Weights of a small mixture-of-experts language model, trained from scratch on English Wikipedia: 6.86M parameters, a variant of Muon for the experts.
Below are experts of layer 11 (counted from 0) of a mixture-of-experts language model. Rows are named router (the router's row for the expert), up (a neuron's input weights, with its number) and show model dimensions 0-127. Each number is 128 + 32 x the weight over its row's rms, rounded and kept within 0 to 255.
Before each expert's rows: "gets" lists some tokens that make up at least twice as much of what it gets as of all text. This comes from a sample of Wikipedia text that the model never trained on. Tokens count by the router's weight.

# expert 9
gets: " B", " A", " S", " b", " E", " I"
router [109 107 114 210 140 166 130 155 132 162  88 111 227 116 186 138 140 172  67 105 143 148 104 182  98 150 152  86 132 153  86 121 151 204 127 114 149 150 109  95 146  79 149 149 160 123 124 153 144 144 101 114 122 211 133 148  80  99 100  78  99 161 109 100 145 153  75  95 181 166 110 119 131  92 108  97 117 121  71 107 132  99  95 158 140  87 164  81  93 160 135 154 116 131  94 128  89 110  83  99  77 133  97 132  98 138 206  93  64 127 133 116  97 173 126 126 154 140 124 144 128 111 118 131 166 129 133 136]
up0 [ 66 150 136 149 145 130 110 159 183  71  96 175 183 106  90  97 187 153 102 114 167 167 199  96  91  84 158 139 141 131  70 169  86 121 163 124 108 159 114 162 176 114 110 171 111 148 137 106 157 144 147 119 101 170 176  96  57 125 192 140 108 133 130 118 105 122 128  91 105 168 114 138 144  70 174  73 151 168  58 137 131  74 105 159 100 132 104 148 113 140 162  72  77 138 109  84 134 178  69 130 130  94 128 137 133 116 173 116 111 152 114 123 146 117  98  86 110 153 110 109 127 143 142 143 145 126 184 165]
up1 [131 160 158 129 133 134  71 141 199 116 146 144 149 120 119 141 117  87  62  74 131 200  97 174 129 113 114 142 140 132 128  99 111 126  91 130 161 244  92  39 138 108 122 162 139  85 193 130  78 127 118 132  86 139  95 132 155 107 147 104 142 164 116 140 152  72 135 141  81 113 163  75 172  89 103  88  93 124 155  98 104 117  68 159 114  99 143 129  88 165 133 105 158 156 161 133 108  88 111 183 140 123 169 107 177 151 124 121 130  96 123 163 147 138 148 189 103  72 158 133 125 156 100 120 131 136 156 162]
up2 [133 147  51 127 124 110 140  71 107 110 177 128 140  41 194 129  89 159  93 111 161 115 114 115 171 158 190 111 140 142 121 143 118 159  78 119 117 164 142 102 144 143 168 133 152  98  79 120 141 184 115 173 129 120 141 152 129 181 145 145 111 118 117  81 144 118 161 112 139 181  90 152 112 196 104 179 108 117 152 102 157 156 110 146 130  87  95  62  98 162 102 143 181 118  87  99 165 141 113 154 156 146 126  94  29  81 100 109 141 101 120 173 136 109 165 145  97 175 139 105 121 114  77 123 152  86  86 106]
up3 [187 160 186 100 120  50  84 120 129 107  79 152 113 146  99  88 123 149 116  63  84  97 119 151 145 117 135 127 160  82 102 142 116 128 104 156 100 144 107 127 161 127 128 143 110  94 121 168 131 146 135 147  98 124 134 101 150 113  82 192 139 158  87  99 141 135  94 130 195  97 139 145 132 139  90 100 115 169  88 160 100 115 127 138 167 183  31  81  99 135 178 109 195 143  79 114 136 168 130 143  77 122 183 162 156 190 132 108  73 133 201 131 111 134 148 113 115 145 131 116 120 147  86  68 120 166 140 163]
up4 [204 144 110 117 119 117 192 175 179 123 199 200 124 102 163 159 162 146 119 121 120 106  71 113 145 120 157 108 160 140 141  44 117 142 133 128 104 119 106 140 159  50 147 153 153 126  91 129 151 139 173 186 100 112 161 175 120  96 119 115 112 140 124 157 109 168  79 107 109 140 106 159 117 123 112  72 111 159 122 123 139 121 114 148 114 146 109 111 128 150  97  69 116 113 168 124 132  77  87 155 133 131 200 107  99 119 129 159 137 162 102 150 113  11 164 129 180 166  81 127 132 147 163  82 113 120  96 118]
up5 [ 95  72 125 206  83 143 177 137 147  73 167 120 128 120 167 131 109  89  86 132 159  82 142 107 115  67 160 140 170  76 107 216 167 131 163  61 123 143 199 134 120 107  85 114 137 163 124  92 151 127 127  84 165 168 149 123  88 147 121  81 101 139 132 123 126 117 132 148  87 139 130 165 144  77  53 181 135 127 121 137 146 149  89  84 186  94 171 121 175 170 114 105 112 131 121 121 114 121 148 143  97 139  84 122 173 110 178 146 186  80 124 122  85 172  99 174 122 110 115 142  99 121 132 115 101 132 139 149]
up6 [210 142  74  86 102 154 169 105  96 118 111 167 165 151 179 111 178 133 125  80  99 133 152  62 128 112 187 166 104 102 120 112 114  83 131 171  91 164 145 165  90 111 151 141  91  98 150  83 140 188 138 132 115 109 155 177 106  83 121 104 106  94 108 107 162 173  88  94 149 114 142 125 161 156 113 104  94 107  90 188 137 139 127 140  83 135 136 148  89 132 155 151  95 129 109 183 190 138  89 136  76 148 137 153 132 191 162 137 137 157 154 121  80 202 106 127 137 127  41 133 129 130 153 100 103 144  89 130]

# expert 2
gets: " L", " c", " C", " F", " D", " R"
router [151 111 167 125  95 149 171 113 117 157 113 115 174 197 116 133 144  73 159 119 103 129 107 130 106 100 100 171 128 155 164 151 161  92  95 186 124  99 178 152  83 106 157 114  99  97 114 142 161 126 100 166 112 133 137 123 172  66 105  79  83 117 120  91 140 125  92 164 102 131 105 106 150  63  33 128  72 152 167 176 154  98 102 105  96 169 170 160 110 124  99  86 143 150 166 156 158 113 134 139 182 108 140 131 106 215 131 130 114 125 189 192  79  66 137 123 130 130 152 144  94 153 131  88  97 112 125 132]
up0 [158 140 115 180 115 136  96 113 178 177  80 156 165 116 122  76 105 161 133  83 150  87 131 121  87 124 162  71 116 110 165 138 166 118 112 153 161 126 190 109 138 140  60 132 165  70 145 132  92  86  88 123 162 123 191 115 118  58 124 119  93 146 161 114 139 143 173  83 171 106 150  77 116 167 100 186 130 122 140  98 172 130 143 183 174 111 165 145  86 181 139 115 130 109 116 109 100 115 111 110 117 125 148 110 174 155 133  72 142 109 161 111 170 134 140 157 173 115 121 131 144 107  86  47  84 116 204 112]
up1 [152 168 100 149 115 153 133 100 107 128 172 180 140 125 178  76  86 131 176  97 128 119  73 125  75 115 142 148 141  82  95 133 141 156 123 118 149 173 166 121  92 119 191 124 106 155 110 144 121 154 175  66 131 112 112 122 116 126 136 192  83 180 144  38 159 134 167 124 134 126 131 128 153 158 104 167 159 116 159 117 114 166  80 127 180 130 113  86 134 142  81 138 147 113  92 168 105  85 178 118 119  93 140 189 106 101 162 128 133  61 179  94 112 133 150 168 125 166 109 166 155  68 135 193 132  88  69 106]
up2 [133 125 108 107 139 126 127 113 111 107 120 143 108 101 140 139 171 111  98 106 218 154 120 104 102 112 166 111 206 192 121 102 167 137 182  97 185 103 173 132 108 145 122  90 138 172 121 133 150  83  96 167 165 139 131 115  76 118 127  81  97 169  94 163 130 173  50  95  98 113 173 138 175 114  83 178 148 112 104 110 128 154  90 161 144  85 129 129 126 142 119 116 142 105 168  97 204 139 102 129  86 159 158 136  67 137 193 143  73 105  90  86 127 145 163 165 132 145  76 129 108  85 107  80 174 147 125 140]
up3 [123 169 151 186  75 125 127 126 167  84 167 157 138 138 157 110 103  90 150  91 159 162  91 152 106 141  91 152 164 142  86 122 141 135  91 117 163 250 145 100 155 107 139 148  70 145 151 123 122 142 130 120 148 108 106 158 107 100 194 147 134 118 103  54 155 108 146  79 138 144 109  96 103 106 134  68 100 119  91 104 157 117 170 188  90 108 173 137  66 174 103 103  90 137 167 133 121 110 127 173  90 209 151 109  98 142 106 112 145 149 129 118 153 126 179 138 142  86 148  78 139 161 114 115  94 116  91 175]
up4 [184 157  33  88 120  78 124 111 106 108 157 126 175  94 145  86  98 143 147 104 130 122  99 112  82 140 143 135 102 142  81 150 116 132 135 147 191 193 177 143  91 185 211 123  97 141 156 145 173  43 138  96 124 137 109 142  93  57 181  87 101 156 136 104  92 133 107 105 139 114 121  97 133 145  47 149 160 108 134 141 142 173 123  96  99 137 122 136 103 129 133 128 113 112 113 145 147 130 150 133 142 180  70 139 164 123 129 162 108 211 127  93 118 120 185 149  97 163 110 100 143  97 128  92 115 145 162 138]
up5 [124 158 130 114  42 110 119 122 189 159  67 168 127 132 128 110 116 118 166  87 126 192 116 107 110 155 131 156 153 113  74  78 137  57 172 201 143 154 128 114 114 116 149 137 123 102 131 153 108 116 146 136 155  93 180 150  87 108  98 110  98 131 179 112 111 150 143 131  72 141 124 126 134 221  81  71 143 122 182  81  86 183  87 173 100 140 147 106 125 179 122 121 156  94 114 162 146 162 121 139 132  67 123 144 120 169 138 161 145 130  91 117 147 122 159 195 122 169 117 142 110 122 121  94 111 147 204 141]
up6 [110 153 128 115  56  73 145 123 112  94 130  43  83 108 172 109 105 163 118  95 177 185 157 145  93 151 151 160 142 156 150 159  76 134 180 131 124 126 160  73  75  98 135 130  84 151 151 104 140 109 109 153 149 151 159  63 122 129  98 125 125  84 148  89  98 139 176 107 149  84 102  88  75 137 151 128 156 145  87 133 143 125 194 125  90 119  92 157 155 143 133 107 133 175 190 141 120 155 173 120 195 124 169 120  84 125  91 114 166 157 145 195 144 169 140 167 100 111 115 134 154 129  93  83  87  99 127 161]

# expert 13
gets: ",", " and", " in", " to", " was", " is"
router [132  82  82 145 126  90 101 182 124 120 176 164 113  92 187  47 130  78 219 153 129  95 136 116 115 147 141 154 138 156 133 111 140 153 124 112 129 161 143 132 125 100 120 157 103 118 129 119 130 107  73 142 135 136 128 121  77 127 108 126 117 153  59 179 152 135  97 141 145  53 181 144 148 182 116 119  89 134 150 197 116  77 156 138 130  96 110 122  67 159 186 124  59  73 152 116 167 155 135 132 167 121 114 128 125  91 150 134 150 184  81  98 166  99  51 155 137  97 110 124 170 119 145 106 139 165 116  97]
up0 [124  97 179 150 117 135  73 127 142 111  95  60 108 103 133 116 149  68  85 128 129 185 114  69 129 122 109 103 149 143 107 190 115  83 157 108 115 102 150 127  94 105 144  91 129 138 133 130  87 106 101 165  97 132 153 192 115 141 142 133 119 127 125  67 170 200 145 121 133 152 102 227 108 145 128 158 138 100 123 150  97  74 130 112 192 143 142  86 114 106 145 102  95 137 109 123 141 113 116 151 122 192 139 106 131 155 165 136 131 127 151 144 218 137  83 150  93  90 114 167 126 122 110 210 163 193  82  94]
up1 [ 95 162 105  97 124 112 106 125 117  86 200 159 175  75 179  94 108 150 147  78 168 133 104 208 123 130 120 126  64 128  73 105 102 143 120 107 161 142 156  91 100 111 123 124 148 168 107 141 128 180  86 112 111 110 124 156  76 132 120 116 148 142 151  98 168 148 101 166 132 125 118 154 137  96  82 197 115 131 154 120 116 223 118 166 172 120 149  83 147  55 136 103 160 127 185 130 155 189 115 113 145  79 120 166  95  98 113 149 127 175  81  83 181 127 156 128 130 160 101 125 106 143 124 145 128  80  69 123]
up2 [112 121 162 103  96 141 152  79  70  61 112 150 166 103  48 146 113 142 159 108 138 123 157 125 110 159 162 152  77 141 116 159 146 125  90 123 115 111 128 169 119 145 141 130 127 119  70  77  49 159 118 154  77 173 194 114 133 109 122 149  96  83 149 122 115 110 137 170 154  59 129 121 109 191 163 159 146 110 129  84  89 151 170 117 184  63 156 144 101 137 127 128 139 180 140  72 205 126 131 176 105 144 198 105  98 132 122 158 169 134 110 114  88 112 117 180 134 103 106 162 144 156 137 127 108 164  99 141]
up3 [116 129  68 101  83 116  92 149 228 118 142 172 157 132 177 162 158 144 115 190 126 122  76 132 154 119  98 127 146  99  90 145  66 107 101 169  94 163  87 129 118  88 127 152 149 126 159  61 117 177  91 158 125 119 126 172 112 181 157 150  77 152 150 163 176 115 170 146  80 120 133 142  86 127  96 128 129 120 157 184  62 130 138 167 165 136 142 105  92 134 109 101 106 113 131 106 146 140  34 132 137  80 110 134 100 157 115 152 146  99  89 137 124 128 144 159 107  92 134  96 201 105 120 132 121 113 186  83]
up4 [187 108 101  91  93 159 112  73 176  94 150 141 163 148 131 108 141 171 114 116 174 105 137 130 162 115 156 150  90 186  97 130 160  90 141 164  88 147 111 110 100 193 150 162 148 168 138 162  99 119 102 160 141 151 161 118 116 139 140 100 170 138 111 115 154  40 106 130  88  97  72 106  75 163 110 119 108 120  56 108 172 130 123 154 117 142 126 108  73 159 109 138  74 156 176 158 114 104 114 143  40 162 132  70 130 121  83 155 153 124 138  75 167 135  87 141 102 196 153 153 147  78 142 132 114 157 111 163]
up5 [112 152 118 135  70  71 168 187 129 217  95 119 164 134  85 101  82 170 118 104 132  78  79 129 141 149 142 152 123  60 147 161 117 157 129 133 165 169 153 103 105  85  91 128 129 103 181 122 125 169  82 131 129  97 118 161 148  82 107 125 113 104 134 186 159 141 120 117 158 154 119 135 150 168 152  93 177 118 111 120  75 109 151 110 118 112 188  79 136  88 208 102  81 164 152 121 123 165 155 143  93  72  98  98 135 132 136  93 149 153  82  99 116 116 119 171 123 153 115 122 134 178 116 136 196 184  85 144]
up6 [147  71 107 149 163 107  73 177 141 169 196 145 121 135 109 138  63 111 120 160 145  89 170 165  83 141 114 131 139 161 125 185  70 108 129 182 125 134 199 147 145 107 149 158 141 138 125 128 127  65 150 126 108 134 111 137 134 137  39 159 114 181 134 122 114 139 150 138 138  87 149 170 103 127 164 103 121  55 117 207 128 121 105  98 124 129 157 130 148 116 130 122 119 183 123 157 100  69 102 172 158  57 150 142 176 143 125 145 139 110 152 131  67 118 162 120 127  63 118 107 104 167  88  81 133  76 134  98]